{
  "num_hidden_layers": 13,
  "hidden_size": 384,
  "moe_layers": [0, 1, 2, 3, 4, 5, 6, 7, 8, 9, 10, 11, 12],
  "lr_router": 0.00172,
  "norm": "layernorm",
  "norm_place": "pre",
  "rope_fraction": 1.0,
  "parallel_block": false,
  "optimizer": "adamw",
  "max_seq_len": 1024,
  "train_tokens": 1869000000
}
Below are experts of layer 9 (counted from 0) of a mixture-of-experts language model. Rows are named router (the router's row for the expert), up (a neuron's input weights, with its number), down (a neuron's output weights, with its number) and show model dimensions 192-287. Each number is 128 + 24 x the weight over its row's rms, rounded and kept within 0 to 255. Numbers have three digits each.
Before each expert's rows: "comes before" lists some tokens at least twice as common just after its tokens as in all text; "gets" lists some tokens that make up at least twice as much of what it gets as of all text. This comes from a sample of Wikipedia text that the model never trained on. Tokens count by the router's weight.

# expert 10
comes before: "| ", " ", "0 ", "1 ", "2 ", "— "
gets: "| ", "\n", "\n\n", "0 ", " ", ". "
router:128109145118132131136130096124088142164087129147115117111117103119130134090139142143129106085093127113125172121155118133099142116120083123155174126108129121128119143142129138130144130130110117122140154119130163107136133116173150150136138118120152145144127129155128139110159145168078128164
up0:129156151152128131143141118142144120135159069103121092168125113109137116116151115068125141189130123071102137132078117146159128165139110084158134117123120147099137137103132182088153101136098127158123081118119137125156082127136072110138101133106128167093101122117115104195155118128110132140
down0:127121129119148136136115148172153131107155170147161137122137163110123121127104152148052108112114159123168114145137097129145103124164132100100123151133119107121138095116113138139118138185112151140123107215103118145152099116154141147106109128085142152152149165101139153099141117132148142117
up1:125075132138113137110118085152135132083129114160179111143134153113140194156097131099141133112143102115177107120140118136151109130116118166102171145158195140121163118118134141158143113105114110099155103116119156124133128127109111126144104081145130090125163135114137155101137072163104142129
down1:159127150136128147071134152113153140158139111117174133141072145146141179142131119170105122136145151116128115141128123150138128128078137126139111125091118147127116108119149102151115099132157141149151129169152127102124129111132097113128117158132129126157134137110116107132142137122125131125
up2:114120165159129163129125127105101113133103172165106088129160114149138171083151123132152150158149115120150134128114163150107099132110136134156139153135176105105133107109149109163135106137129114124164126075130120090158143156092132132155104099170128139144094138098153071200134117155111206123
down2:105132151141128129124119121145134107157167132118125090147145118138150126117153132155127102099129117105109137118154131141133144104133162082118157155124110139082106116143089088114161146160164080153119147136145139109122149100135107148140181100077142106095073106127147158054098096112130126127
up3:112120139109118116148180128134163132128092160112165119161166158123111112098095130128149148119139143144134106141145088147097114155123139131140157140107121105161144127122157072130128097092146134107116111117127078148137143161123117184103106130128153140162105152109098108128157126132100106096
down3:163111112137124114124149138137123149144098119139168122084129151138135135092134111085176134114099117143113157147126110127123112112111106124163124048130082100110124138171121151158118202133148102115140154102135150093079168157172098149117146163148117132153137130189100125128102071107112146156
up4:125090131123122131141145112085103133115097103147113112126142106131132159125099125107159112163158128108116151131143104127101146161151086135135124089142098123148136117107111096112094079172137135178119119077106108131126120088158132112126125155153071154136105153130117121109171134112142180129
down4:142141127121129123132152131152140146133105168086129155100115159121104130133150088131171089196129153136106143094112167119121124095156165119173148133162126107131110110142129087162171133153077141113087109109131153092130118139140139118115136170066109114152124145117109152088133130125148132105
up5:141094115130128194113136145135112106113138151126131063141150114154113171135143072140146119134128149094135149107126165147091129132145092109147107093105154104061111119111161124133123105144099136136139109098160121119133146135135139114118151072176124155124108126111117105124167132122125164136
down5:098102150144099156134128149144131120156103125105096120154077107094157137120112093101189125068113130120131147153133129118124141157132123093128118120140091118102142138122073137100100135176161104113101145113113116161119145119128095135145127126104134114107113100148143149151140130098073146128
up6:112079083162102121123124130096102132146145083133147124143152113142132138136183190132156135123143095118106141141123150126116105180112173108107068137101075115126129120119154136115119135138129115144150142113159127167106112132109111121105083088140144119165109136153070152130155139106118111124
down6:111151148125126167122141165126116137104127121125124159118145113124155101131098097088139101140119127088137126162124164144186124161092148155096158115136122149154113146120145140123083128087159109086115099107090094179142086144093115103118140114122097152109163139122109119139153131134126140144
up7:110110111107130170143156143144116141081133089109134112097129104118135122145130131153136135112155168163102122130143103122121170130184098155133090154105155132150138147106111096130089133155115142138094095112130129136128138120156093184082131102131162142120133133093117154106149114098108158133
down7:153137126120101142131127176138116083154098144118141154150126121113115113119157129137105130124179184178106114111129149143117150139118164081151130094105148179160082143109155149184158123126170165107127157155122097152132147148112124150126078133134112128157150076167136117138140098166150152143
up8:131166135129151144133138149133111123105122146118141123134125121098107113127124143149160124144117176124133104150099091124163118100103134117141105079120127092080102145106123133090149139122104133184100112110136080159132197097161106098104120136118087136190093118120151106162122142152124128122
down8:071141098146128096127115122131172107096091088125155126154167104157104172141119102059190091140177136130187114158082125101126129128128167142130166130136167138149120124081151106094079131139107145094170177108116109102097130126168171192121135138161129122106132118104139121109123123114086115156
up9:089120113152113191105186149108132111107147110106143112128134125091178107123115074104136100150142087118130119117145114126153082120147091098127158128093138158101107141132129165100106099149106118138158145097137100115132152104096131145113143133144125144137167082105146130133146148114121142136
down9:133099141117127144103135146139106103163156125137178117142069131127128161123126149142110102147158125096132125100109114112131115123163152098138098118119105135142097125139137116151102149160087144078123136150114146124129073117093098096179137171114130117142110079159136136101096124124126150118
up10:127107106160109130104143122129095141156111121128142100143088107112150124136084146107155141155141109106152136134112139115169178155125151122180109124079120085133140151130139156104125147092104144129162132110117106123136130139093131106133131127112121126122112134125108141141133136157113141118
down10:176143098130109186138104185110186114117098113125097119137118136086091108124155099090153127157120138112080144105156128174142086155125133132126146104128108171119148128123118127104141137117138139121087117137139149109136135146108089143117105089175125146070124070112122129116164144149163153089
up11:091136133125114168126145128083132141082113143157169146117170133178150164124135123160143100167130130141147103129122124158156142159118131142117103126114157143136121116143151185125148073154155113131086155104115153118148125137141154129083107131121127150149130180120135127155129150110105138118
down11:105126140146129121143084107084145098106123156105106112125143089178125155077117111154114111149126146140152152135105153174114132068109189129168135113147077123102138110162130068154133153129120126153110142103152149115117145116153146132173146135117117117116116100095101155116099120117134162127
up12:099112097123109125137105105146120103109142089178186105168114167158156144153135126163141116146127084114214133147138124132166145192126147149070094165155133132141135131149157140132119120062134138124163129162163123112139103118132106134122085130088134119089136182155110092154127156102152150076
down12:163152162099108155126136149094118129143128152109123134139136105131128111177133098139127120138091109124106151063112148111117152146112160137161124132128129172084082133120083148129107134130125138112120092162099133127102126107122160145110127107114110180110132091089097138131102129138126109081
up13:124107104114161117140148185135087151127152109121182107132153120166145131159148114133146135143128128141135115109117166146113105127151147192147162128129095145137131096153115165120126109118101146128120077148081108101132133137129118128099136127130127128154120144117114124163160118114106148108
down13:147161129129128126116170123151166074122160124124146135153141119115134123157129124134131157124124094149134150138095085160129138131137154155109132130144115125093111172139161142142132109103189160100119163086126121107096130159173094134111119155136194143145098113082129108133084136117125123106
up14:091140095120120117120136079180109063103140164122124128126130131124125127144155096138147109119139058121127116135143134164095173123150130102091127114112151124132143149133143109116089100108135144146140109113151170123131109097089145067097128150162134121160135119148124107158115154115129138166
down14:114124150102126148185143142147140107168113111136164121114092113134148134156128111117099123123093152117136123113107089132157150132104122109151145143114134116121125112123093107123139140143150126095118114131129083108119128146135148176119089150141132128105164103174117121117099095141150166126
up15:148151085088074132106115109136118127107104131111172139125166138165162172135125090116132117129147105124164129170130142098117097127126081157148144155167126108165144178146121164144103117153163135122165145115128131149150134129105144115141126153113097161128130140170096103135121090137110129123
down15:123120114110112163130167130132099174181138102175176144110132075165134159100102137141167161135112148127130140108097126116101103119118114137141108117131110141096133123143119124154125170120099168152120133099144105140152126129138126162084172124119121123141120153119114111136136130112117093136
up16:116117116108130110088118123144137112110162115103142120118147106101156131089160114118103095128107112135126136135130130101136118132122146084105144134135178179148122125097120143143128127104118183116130098110139160141134075165114105130131135145142123112130161116150061137122183104043161136108
down16:139169090153105130094098144121147130156112146112103163129133159145076122130184137093090135182109134145097132140102132100098122112129158098136146117113134156132138119124092148133169127098116089156158113142113148135110167149112079113166134138119101125126108082096128141134099166186136140123
up17:132127119167088111114167066163137131101114105121140141116129150144104155138110125122146125144143090139132086134092144103126144141138064131111140148191131149112144119090107181129129110122155127144101113121133146102174145095111154092125129100127059160154144177138096109123113093129122107138
down17:151170127123123152124143151104133114137094122084126137158122115121088136100128129163159154095110063111121141121146132144134075159166129140178151127090095182114133118152133124105088110165141145126120126139112082110098107147169148149136161092127106148094130092155110107160109150102166100138
up18:132115092146104115153128092167172179129139158180129134135120110112108159108133129114147146138139110134119124136125163104139137167139124105114130129117110076149125148102145153112137140134121151189132127123134134110133123096087077108109111110143152124122127121107118163133146131157140124161
down18:107141103101133121084161195145135127120135126147114098094130090132111160130099101088095113124103122092125108116123104169156121160129096138126094111109126129092125122085142096133100087117122113134105136124150101115130146148164131149157170103124120151132149100132139124131192132148123113151
up19:124096184091110115107093129139138137103149104124166143116156091105132155135091135135162137097147093138108115146146111088141108105136137147121158120128153152089114099139166091113130082132114161118100098122200095126131136095140138144129130132143137100134164138150103104135123141119130128092
down19:093148153146112123058104107076165114123150104109142140114098108140147146106138124129146121149087124123150133092123118114148124159126155122105159098092174136143118120123131150124101102131160113128139123170080188143110153141154131111136150166160103134132101122115147156138126148102120065110
up20:091168097125111106102142087136134134113143103135177152185090115132138153164137131149123176147117150175125100097131141120146176170175071140139111120121119157072102151116119151131123116165182100130141118095107116141173109129106143140056122091103143137091095128150119108119145147153173135163
down20:136148086127113132116107152148091174126127178100141038118142154141079161111148108161117127132176088115106150115132136130123132111113152109132145134159159099137109122153146078121106124100092094147123134147162122141114120113110126107156142114129146096157127126139126140161118140125106094099
up21:115141131114145170115122162126101128129116107125121127129142157103103163108117107108124131098156107130169112117169093144139116184145162134111147110132120086112139126113123061132181077124104159145133161110141112138138103128166142149147124086138131121155083147161154105117099103109117166123
down21:116120113096162135132138131140143126136151147125092119111149111142136121107176144165091141151078126161094094149139144096115164137120128123153114156135148137107121138095071070184113113163087126126122138171117128142106150152131101122077131129131142118112124106108105080140135048146108103111
up22:138121125136132123170156182149157144122141124171150148090134113104132133132137123084154122152151125128136122124086078171157122158119140141116129087138107095131110142118135115123108098131132136155090111124141130123144144153121096070140145144170095108199132155120149135145081120129130124197
down22:109138175122156122175137132091099112106116122121120102143141162164111128146140142120176087069151123107109131117132113126184127121124110128098117150081137117139111106120141152119115126155145140137067133087142138115149137173078136141163110074124121151076167094144127113134150118156157103157
up23:117137134126097153152129124150188075149089114138121111130104083127134102170154150123107194116130142147138102151154120130103186130169163152092128098123097158105156112138133155085101134134134145143083107089104111146208109105133133093131127130149121131135115126149135082132123095099128165085
down23:129091158121142126125130108130106125158155110103132131115101132099141104119104109118144154126093139124109097157168134080107167145123165112158152159125083130122148086166102123101137110134123115105128119139127113124103135134155096107109139110151168096129147165116120150114145132142133148153
up24:147191125110159112115138130136174185133146128135118142152123151137175130120099123141144114128143150110154120147142110187145171146119110153121139161128108098131122163123107150102122129133144132151118097099132124124165114156069124113119139149149133094166081107147149079143142122143135144150
down24:124147130096138117134117172129101184131190093121103142138167134119138145116138139119101156161138121078123102176137133162130108103138106127131147160128149112144133154072131165080172137123107170141096131198127107111139122110134111144099131143111159162091086118119075118124127117164109121085
up25:156127107123110132112123133151117126120126109207154151154145148083147126131132139155139136128127150132154154159153132108114182129108107084131079099098149143128114136125108131118153112147121143132164090118130140136129100093097101155116096089111159180136135118138100131093144168096145126147
down25:119122123109086136221122127099112137137121102178129129116128118134101092090134169147146127167140127119154115087088138117138156176135149169120170117112143115112104118116103126130125156100117105128138110139113087082113126107117121162092168138126120106124124124045157131157154101121169102111
up26:134123148132118192097167142133143144127128130123134145125110108086130095132114141065155135121125134131123122127074131132105132149142180104117127115128131096118136138108139186117141131085088137151144108118083099085094181135164122132096151144130139101151143122051105110089109102121092131120
down26:091118139159129132106125121176137122122142107139146086186129147170105146167109118123103108100126162128140109125106113152095139125140153114105165110167171072106119126142120114123100154097118106111164141138172133175171103125137111140122150130112128124148147142132112060086107122115178132151
up27:119122042151098155127139124096096138108124098161131152116097156088169109117139131139122129133175131083131140176159137091186177151104143156150116174142148105085107134116166164131138111145088148123123099108132114126155087123128130152125104124162168148123140127138124101167136159131118146072
down27:150112110127126158086119177114119117187114137116070151123124080096154128142148114148075140135163137119143148121120147159134122133148165129080109146137131154124125164132120161148122132178167139134112099204127102118107109189117113151127138103145145144124182082095147106118144102119113127123
up28:144146134143159168143125118136139133117103166186163153140162155181137139168107127104126126131137117173156142111134135135104133120108122112135159173152177117102112123129147112156127149119145141134132107147112140087186143110173100176115130083165130119132156144085137137165150143120172111097
down28:174110121138160105075110128142094113104134132094135097167156097135135176140156139085110151089134110109153124130181172166099161146113117117130166168101085120121094138136120147138114115138128097142147150158147121089162122162106106129171114097104157112149127163133121115130143155127151118137
up29:157134103185100088101136112114149132153109152143153117141110139143119112101095103111201122169120145108079125122108148098136149120134072110144154117132142138093127137127180105136124100129120143179130159106147150103113121166109114121118096063150127118170152120128110129150170108100151128156
down29:104141084150162173111060143159121117175140091103144114151137177136112141126098127126119144108151176106136112159155131156121097124157112157160138128137165110134155118115095102148147114076152108131105143160167139125139087126107106139144139098127116123080084067088145123165146133129129151199
up30:126146145158145130122157134094161073101132113107069170155149126120153098127147110149146095144146126096145136159107160119111093180104118143127090112124124154164117153071128118190089105079131118168126160106126126123146132101107112132141104095159113110128146138154094149149169121148108151128
down30:127125149102105149145116119112113062121115121135159166108084128087083115142109157115133128129150146135135123132123147125172142153146116153133140134119117150140139118145180136150103126132115120101159105108112139171136107145138155167107162115134098151118128085109060085115152152140105112088
up31:127094119145153159167112131117075142118135124137168105126101127064124113117124107098114142118126170129152101115107141162163096121158169121087148107104166154127119117116155124150113146158128140119161102116123113123157099100104099118117134107138134137155129159130104140103149095112158171159
down31:147100140113155120077090144125177175116164106103119125115148124120151153097141099115097135128114155115072124134087079152092107104123137107159138154124141158104101102113144118158148165112115111133142159162079171118171139146162103126137149155159133104143114132117119140132098135111094182155
up32:080150131146076096121152153129137125116095158115103157106160101177158115124138159157141127122149184129103113128160084135141127123155140131127175143112153139133146137109140079121126116153138133112080095096121137158138128121132129152113122155173091102138146100126105126131163086133153162155
down32:106167156149148112136136143118136112148112143109144107092120109117149128137157156125141146099123116174158150134110187104104121142127150119118131119116116140128141063125151114110103113124135123164026132117136147118111095126143148132190140099077117110117118132145167174137138104124095157112
up33:085107097103126123117158098162138115096093102111136098106128164161106127128138113148140130126144104159135119107157136127129100176104124159111123172163121167117119096113115155114120078112118117110131134132134090135140100173107119098168113148108161154122153161140107132120136081080148127098
down33:158151072090123130164109119157140066162148120105100128128092110113073105110153140163176137168155116127112139095147123168113123114172200119128125122130136121154162100125120141130090155172146099133118099090088116134142158130124125140123094123111155136107076114123145105118141119129186145126
up34:142119094156109129168115117147110117131105085129155094134103126120144118164155137136145150164137104122091110132145131081106146189166127114139074103119154144085114118104143110114150135135109150153139158111114140114130101100168134136111137128149112152172118113145131144122154096093098146115
down34:082130149165132110142131159164122109116151145107086132153164136167140100123138109144128140142114149148135146094107146148109117102153151161165129118106138151101092086164122123124115095154122147148099072133150111103148136135109148136102131114101128143146159135155115122138099100117122126091
up35:135142157104080141127137094126109109170094178140110130138146136129168098166161092119133188136116127095117114124168147140086158145163057105081150120102113126142154135098097121093159109133132147121103113108085145153165125118102129156160120151107132122149162107114108100135139126120114138144
down35:166075134136100146104137125094155193113139076126134117131086146140066114114094103120149129169120120097153156074117111087115137117110081118160143100176105141123121150144139167120136133169114124141185129102136150172129091130101117102134084138129137117062130101132143089129142142120160126156
up36:123114126120149110129122169122124132139127159152130128114153110107105125102176177093141161117169137129134135139145095166150125119150136117115131114086089147156129166130126094116108129147087169157116124098099099146133115089142107112114107155152153148142117131124106129163145139138151150124
down36:160175139130159113085172172091086130116134136124126111111089131137140143111127135159167159165118118141100120148108179132127112102104116097155129141134132120156153136152154139142070100114108101149099103090141175119111149076160095129139166110121143138179147103101136124138120119127115105165
up37:086104124130136161089123130135125104113140119116142119060150160144121142161114102132172100135136141147164153133161141156101101179143138126096110127130104108077092162106101178147137132155145148117148113111123111170115101151109122084099142108151109127154062128134105113105172137114123137130
down37:128127108109102168085114111144154111132129135113107139151099166117090153097109095131160096153107120171133173121143159139141124073128168163126131105097132148165112132087106157094131133111097101119133123093093096124139146144151156152132130089130077126091092092108114132107112122144120094131
up38:139140083141097205148126133137110121115133163083141110132113102157139127081117097092145126182120155115124118152133132153118093145187125106136143124110124123106112132114094105135093111122110097143118113138095116123131129126131103142116114142121153116123120142105171073161119093113136158117
down38:123096115131122110130106124140128158173163123145154158123089125104120097108123128110109151119120175111134151089127154112154166105131103164114135164127114170138120130145122109101087116138128146098133146154118121137126111132139115128111107092160153155134083142088144180122130118105158121121
up39:128123108100112122147117144150149097131120131110143182146136122117106115123128128168139116131123122118132136140138088103116159142129142153106110111127151111116111130123128116164147138090190182107115107121133124094139161157130140104132071114096165172115168185098134120127181080107137144151
down39:120175169130121140135139139098157124170100113115142102149134129105138083118145203122124175115098100121117151130156139115132166137136163126126104130114123139135138146083120133119131149152097128100165130191132105133094105178181114103106108123100115118133140107163099135143114109113104138084
up40:138141108145160156143168138120152131075119155127110137091126122098102133123130124088173194128131106143130081141112174150095081182142100113115072122094106121146166150118159129127109121153125140130113142116102154124129119134144108142141113120130105122171096121099169108119144095131102114132
down40:103121140148134098110112080148146146100150149108107125136185125129116108118155153122094146137127113095112122104148088177070129141091092099160123125115093158119130160152100122098150116098079099075141137134132184137164107141126108125109118144136170093151106112129120115116125111139168140164
up41:120115110116125076126149107140136109151086129112127106171093130154093153192110121138152104116119150145101089113173119151107145126109099168113143124129138116092144108089117129102109125126132135127143124121142123181129153135056136132125151059124131127110181114123150119107159125122084145157
down41:165127140116110107073138146131130127109139102103115122169151102091153129099102146123117183117130113099144135163135085118146177146089136160099135143129138164131154098145132147168102109158105119122104128128104116141117117113136162077075104129105119156096126142142100144176129119139118135095
up42:109140095124083138140098103135149126126123154125115119140110143108168098124125137168143175092157128163107106174137116127106115142131125164137157141127173138100140136075156148142145112138111125129130116116152167118142152083137125130105097076138133131113155129133138172121159104103090141092
down42:146152145113150126102131135094147086135126108104106083140126144096134101144172139157150136141155109130197171139134147117146102103146084165133102118142155150138142141130152139112106110162144134106139110128106169115090141166150136131120153083162103154094134127148150126109134110141099105095
up43:141140114089163116161156151100121141141098172147117121084159102132151148085155173096151153161145077122114109142166123137102110132154114122122142165102159104169166136100125085119101093136146142156117131094107145138129147191142132107117154149181143098157147174098116129134102143072125136115
down43:112175129157133137113082149117108132163078115169142104079136136172125168155112125111105083133132109118105138097078147124155127101128196136170149159158120088125121087145143115173144122116148105130135098117107144114120130114108149120161135106114143130164145102118128128110109137112135094151
up44:093115118108113109151137151135140129129142109082131088146172132121138156165136094139142113125103145094147129115140121140176128128084144131132107137149099151119114133139127102189145139123079141112133109107142122145117112127124052117102102104146122154169143112136105116131140145094153127099
down44:108138102095175084109130149150155096094097162153108119115137160107176104147143181149110086141163117150107140118124128102124135120144151137115152112091119130138154150105112143161119150143130116140137129118153127131133110112154146146134135109124113141118100083101151137141146133140122105102
up45:134124093127088118151114102121133136137147097145193137160110145121136126114128094079131096130098076110156147137119114105122129135119134141103137123133126144131107111129102135140153105099106153107138117154178073155134117123117083111153092135097132155108168128132116097147141115133133117142
down45:131185140083114140099137141166104115059122145146131104143122079119182135160146084116131166129141126132117137127115145137105137082111131114123104165144139155106123079141103129145142121148107117146146131182107145149119115082098139145073135129160082172107114121119120158161170139104116127143
up46:135124139152094137149111131138148159105106143129148130099089144103126093170085152137166149133106150199124129123149145114131126163110100142131090129088109167108102152127136105118110114149158134125121144099116151143177138154083113123093115105150133121155190117138155164139166162073148129138
down46:130176122136154146130098116122122113141154153120159123102128122134116157100099141120091147122084120163165135126140138114129108127110136104164087149100138101128116178141140095173117088123152165104132115180180140174166110113151123137158139145132190129141134111159149139139148120111135124127
up47:106137150116134137138147141122151132142116181124124134112139147157130148131176134162125137106126180148124138153156133154130115127151100146095147164099104151112143157110119117112135128172131142124133123092098129117158164127123121167095143105131150122127128119117114140153180103059131117117
down47:158145153135124102107096141137112162152148161139099086171122109066154134096154128102145147108109154095120101133123168114097115120102087125090131100100136149137141114145109165081121127130133108094099114135120122133125114095122110113157105105125160111152123132124175119120152162145149091149
up48:109096105125154099114121094118165107115139102134163130138131150100115163151098167155149153119136121133114097143118150120146134149082154151120133089114130090081118129121147172097118171102176138124124097145150151134118135117085117125161171099101134083139138117152094128134121151137090125121
down48:117102129116137171119136113127144118093105122104107070087102147152127158158088111129139128134141137137140136118144154104134117129105102132115126124109118138151079169109120128142147132115101112103086135111084162117111094118140142083151123118120093074172154126145136193108131129130155117130
up49:133151092107138120140128134112147130133139136102201107154095163109132142145133123077117130156147167101120119112101127108196142136099135099085143109128152175112102146141130141089141122149108132108130095117098129136127130165099091131135100146073150096129119115127108173122161132094104146136
down49:136112088157134098098132131118119124097192115190114090141159142174138126133140140126105123139094152155133137126163153129112127131157131151107119123123109184136095119151108135129109122108106118148178107132158140135143122136156137096169127142193153134157108073141120165095111145103168117138
up50:093130128112135134082158177152156117100071120143118089131140150136146173173097123132125122106115172126118096135149123137145124176157183109088148170108114124131178133122117109146124149103113134158093111077132106156119121142141142143080131088135104105140115130119088120145147138130152156124
down50:154142112123070117095103152167138147139129163092142117163153123125146148137136146115100114095135123138111142100179119106154139168124160129118134140124096159126186142155112131103114138147078117160061111161128093157126094098121167119153099106111131128147067157139086110125140114137139118113
up51:083124146108119123155116100138099120122123189129137164117191116096153132117134168108156129118121124167106147129150116109128132145104134139127119120122138133122133135141145128146119098107119153097126125127128138126156169112170116116136106093115154174136126198130105133147137119099099184105
down51:135121122124111153135140142119153157139131147152107108135088154127143170125127123118121113134095169151113166137126148088178118123051146152120138130162074118134155122102106153110141139143174098112120160203154124122109147143135140170146094145080133109118142123169096159125133115122101142107
up52:102123143113140085140116141131205124108111190134111159098175133135169114138105167139149106156153135139136092108150157138137147117124158150089136113108169127164118121106142103171139129141136139171095124107066151106153129127145134093118121076157123123138140122118169145162130095144117127101
down52:111151119129119106110109112114149125113105092113147095097120120158142186126146160098091157105159102088124074134104133125139143136092139108161170110098104132131128099151145133124137105133154151132136160123146124059081161132147152141162127119157139086154145121166139106130128112132098136133
up53:148169161109119090149116134102136123112121111141136075112149137130126103148074151147127141112154147130089117153178166156096118113136146158113128133077092179120135140098126077145126150136139131103146169121161133133133123140130150143138130123113114088119130132132145151140173146131072110075
down53:123166150092148154094086097173101093144149114118136099182146110116150138139127164125123142123118139172151111133127115134115149105124108105151123106094163158121105139130139175123158114140133153110139104160126124104143165086114097126108147122065183130123076071161143065088143114134137090133
up54:118146120096160131160124128124159122121127126139127119090145171097167115135148182150127110154143093123108118145117116138129139129081143144135158108096138152152127108134142159120154089117117117125108063112063118112150132194132079152119139097130139123120147135125140152102157133074141114132
down54:160119075084156104121130118150130110124125156149124118140107109144081122104104132113179168153117076124105119139121145154127113109120156129179129084135124108120118163155165150132133147150161148178121130116157147137071125083149099139159138107142126153150117129156126103139133138139172110120
up55:124139137100124162098127140139143114111108115090180176157105153089181148155114098133132131121140169166126147139125124120153160102085074117098107158118116144115153143107104116137141148183158131156128171115099058181136139142127129134135084110110120184113137132149116118091148106123121124123
down55:117116118118127123121125061130098185134120154129124118106173128098132159162139104146096134105133087124099164137137138116120144156119139166108117145127129113094132106124133161146135111125108103084146133177141112129110109152137121132120186092122089140163096118125109137076104152126143133163
up56:150102120117078132117148121147127107123128084124133187122140101096134105116165102150132107156155174109137112141071129107108118101084108141146120122150122135159114122129183130153125079128106157118096115132135128155127153145105120114101107133150101143130139106122072094118197104135124113140
down56:100109124154125123103115125117114160117148139157157097127159166115154129154114124119117121130108172103079138105113111119121161113161134137124146122154126181135124115139145135113146117136128084079074147134079160116104122110169123100180145092121175102156129118133125147134105157142075160124
up57:175148121102118121140147053134108155115073110132107118148116126137134106159149140120153135106131154123129136163186103169138184159152103115135136140103150139120104091063110142119153151131115135133146126082119139107151132137115104121081172143173152166097132123145074170116168122148132151172
down57:150140143105148093158158123151131141139158139118170124153124120163120097102100146075152135143113160150106153147108137180103119138105144094145120133154149149102123095104100068133177140179167161125111145150120097104091082119143107117119106135097127089090071131137105110120165172123151130128
up58:160131085145123145095107132179123151129118123125113111122146133131120164145133118120146126114143146171132122123118120115133128113124156103098092079160138139150126117118089132164147128112173112129114139129144119119127182119119112112147108115114163094112177123145134118116124111123157112133
down58:102142089140100090125148138159114111165109131160121143106120083143121175149139136104070166100113104108139132102060154138091159124100141124142166123123149159119164118128133110180149134128177104108168127181125192141105109135148127121130140102108063100116099143111148083136122127128135118114
up59:116112136114108156116155120150123201107081139172130111134116092176133130104145174082128136097134152120124110134138146094095099134162110101124121165135146125070100119108170116131119114152110175156099117073090145114131134134141140151077123138167161122111122151112104161132125113099130190145
down59:143124129122108089142101105135160086161131126109151145163165055149099131111158134121123117137167141107134104145146126141128126110105178085146135105130145137101119127123143066122118153151164123129111164134177149164113095136111151136169099096146119082114115124132154134127165091130095152148
up60:134151125136150089105150131117102135108111146148152115130086150121112126078138098160122159162139129090117101133121119140111107129160134081123128112105155156140087170125141112073113152114098133129136161096120173123150133151102087071136163113155174132128116156121112109148135154133153124124
down60:156151115150126157118132148082166165134142086140126131116142120136175087098115103105089125125092164116098104143114105132136120127123113090140158153160153110171102105120136143127089141085108160153104132150102154118126104131136129117141145150078134158114097100108120127125143156146098156170
up61:128127134088084109130125117111139169120114124142162081143130096103160180123185163122107134112132113135138117141101161153200139155106127150159085129166148165103071127111111135127105096092119109140136114119132108135151136115142150115178085137135123166120113151132119142080153080090153138088
down61:148149142152108097177123108112116132104106109095134152134142176135100077145113130148083132141093129073091208142145158140114112097120140133118139100094114157098123103146121073149157150123122116114131152144134116135142142128080142187136143106151133149121165097137093126163109147106126099131
up62:117150117112110152122135124111116116143109149139153143138129127128137091137168133129126150121127127111129125119137108113110113135137115077120123123103128168162094152078134125084138107157104142099093159099118156164149100100127089138095088147117148116129127131124158138175145108156127123160
down62:095118174111153091088114154114124134125117073128101082135101139090146091109159135142120124100128120108126082097159097141110130150092112114123094102116120166153092133157116156088071096112154078107141147109095148142163097108118153154129115127110130153126112135115158114124150145122144109155
up63:069167076112114125168167100103117152123131156177130141124128098120191127094104136169126155126110092113138131127148106144131134143123140134134128157131100114112177130137161133109145120131119156127131152127158117159123131143061118122136140077145157086106121106135124149124110093115070115112
down63:153145110114121155142078169124149146138106157118112089113138117106086136127130160114091152139161147120133128095133096104135104134117189136131103116153093167103092143133099123119167138089144099102118103137129096122124157122089139161128133147139139153102116132101104123085134140156135134133
up64:092113116142110116131098112163142072150135122188155155103158157099137122143077164146151159089154152159137127154094147156135156126170090113121144093124129114127084149107161109086127115118135131152164081111138118127126108072125115095135141161152138118130124123134117143153143131066105118118
down64:130117173138100130087150115102142074141119132125105124085108190124130103118088152114165114117130143104156103127160125113147102097122076124103076136101076113105098153105121113142151109131130129108142101105129110138147193136120128110162139102128104157110153101158130123111166105162149133103
up65:097120131106113115140155118162155124112157106121140136124154134129150134160150185150137118163118134116146116147085138094142129150167116082112111140180131142117112096128119188151124137110142115138122129141115104146143079170117134088117116140134151126159143190145115127156150071113188137100
down65:131098093108123176121109106097122162135143129096124109136106178153105124106116093136131132134110133155132131149132104097136132141108120125173121135135148125096140107134165107092125131118106146141121124138109141168117113090112135110149118148143159085076126120161128135098141123156120156111
up66:121082079092108135139155119144150131125112123144106096160136151101130150064102135145139164124160124139124124117149103160126131059158152078132133146136173081136113129095133151113152140103113140127136101111167132158109110167141092106123159135130157148108128114143128145133111068105136145110
down66:128145115121101168133136114096101159124163107121133082167121123167125146109130130134107142162090090127143125123150148162116128158109132115148132191188113110118119142129138121123126075122107118136126128123106114172124115122137125079120114106146126149141125153124091141138109160124119135155
up67:114087119164122097117141129134127128126135102109142127135120132113126102097095177112155118124137141141176119143127086123128104154111153111096127138161125117094093173110134157124129114112124157196132137116155100099108128169134092104127129137141165150154119153164155135127129084108164139084
down67:104101107158110119123094144155130099150123087133082116093129131159124099155107120139100131158124144145123134143127104167132115130120155119183154138173103097113140075158153116164076159144102117127131124142118141155149082130115104113128135130140162076138118138135154130136156121158134102158
up68:106117152130115127108130155116098101126171155136161162140154097095163124105176093105126153127139122117135074119126092132148129106121139162135153164154111148101166128108129113124118131165103104136118095134129078123106108142128110118111110151142106119135125100119139097162137082172134164083
down68:110145126099113103131120139126122137135117122140187118146146126132118197143100137097052115171146095088130123098136135166113131118118113133127155093126139130179172151086138124120125162111137127100146118154128140078127106163123080117118171154168127107132157127132167113107077121096122118166
up69:136147115101138124147074110127130115107121113117138108120124148108103094145130150128145108150114108104121099142104101134157147148117109112114144128143155156122112154114159113096163125088143123117119082130109122092192150132144094139142150126111135079152162138139139136091154126076143100100
down69:102115130122161139111141128121124156103112121180096124117159133162076129106125116171120116103121155080153109133148114121116136120121126089135125161110160106131076126096112115141135141124171171146146153157130111102129136109179141168103164148098171107136145156175144123169144147134126113144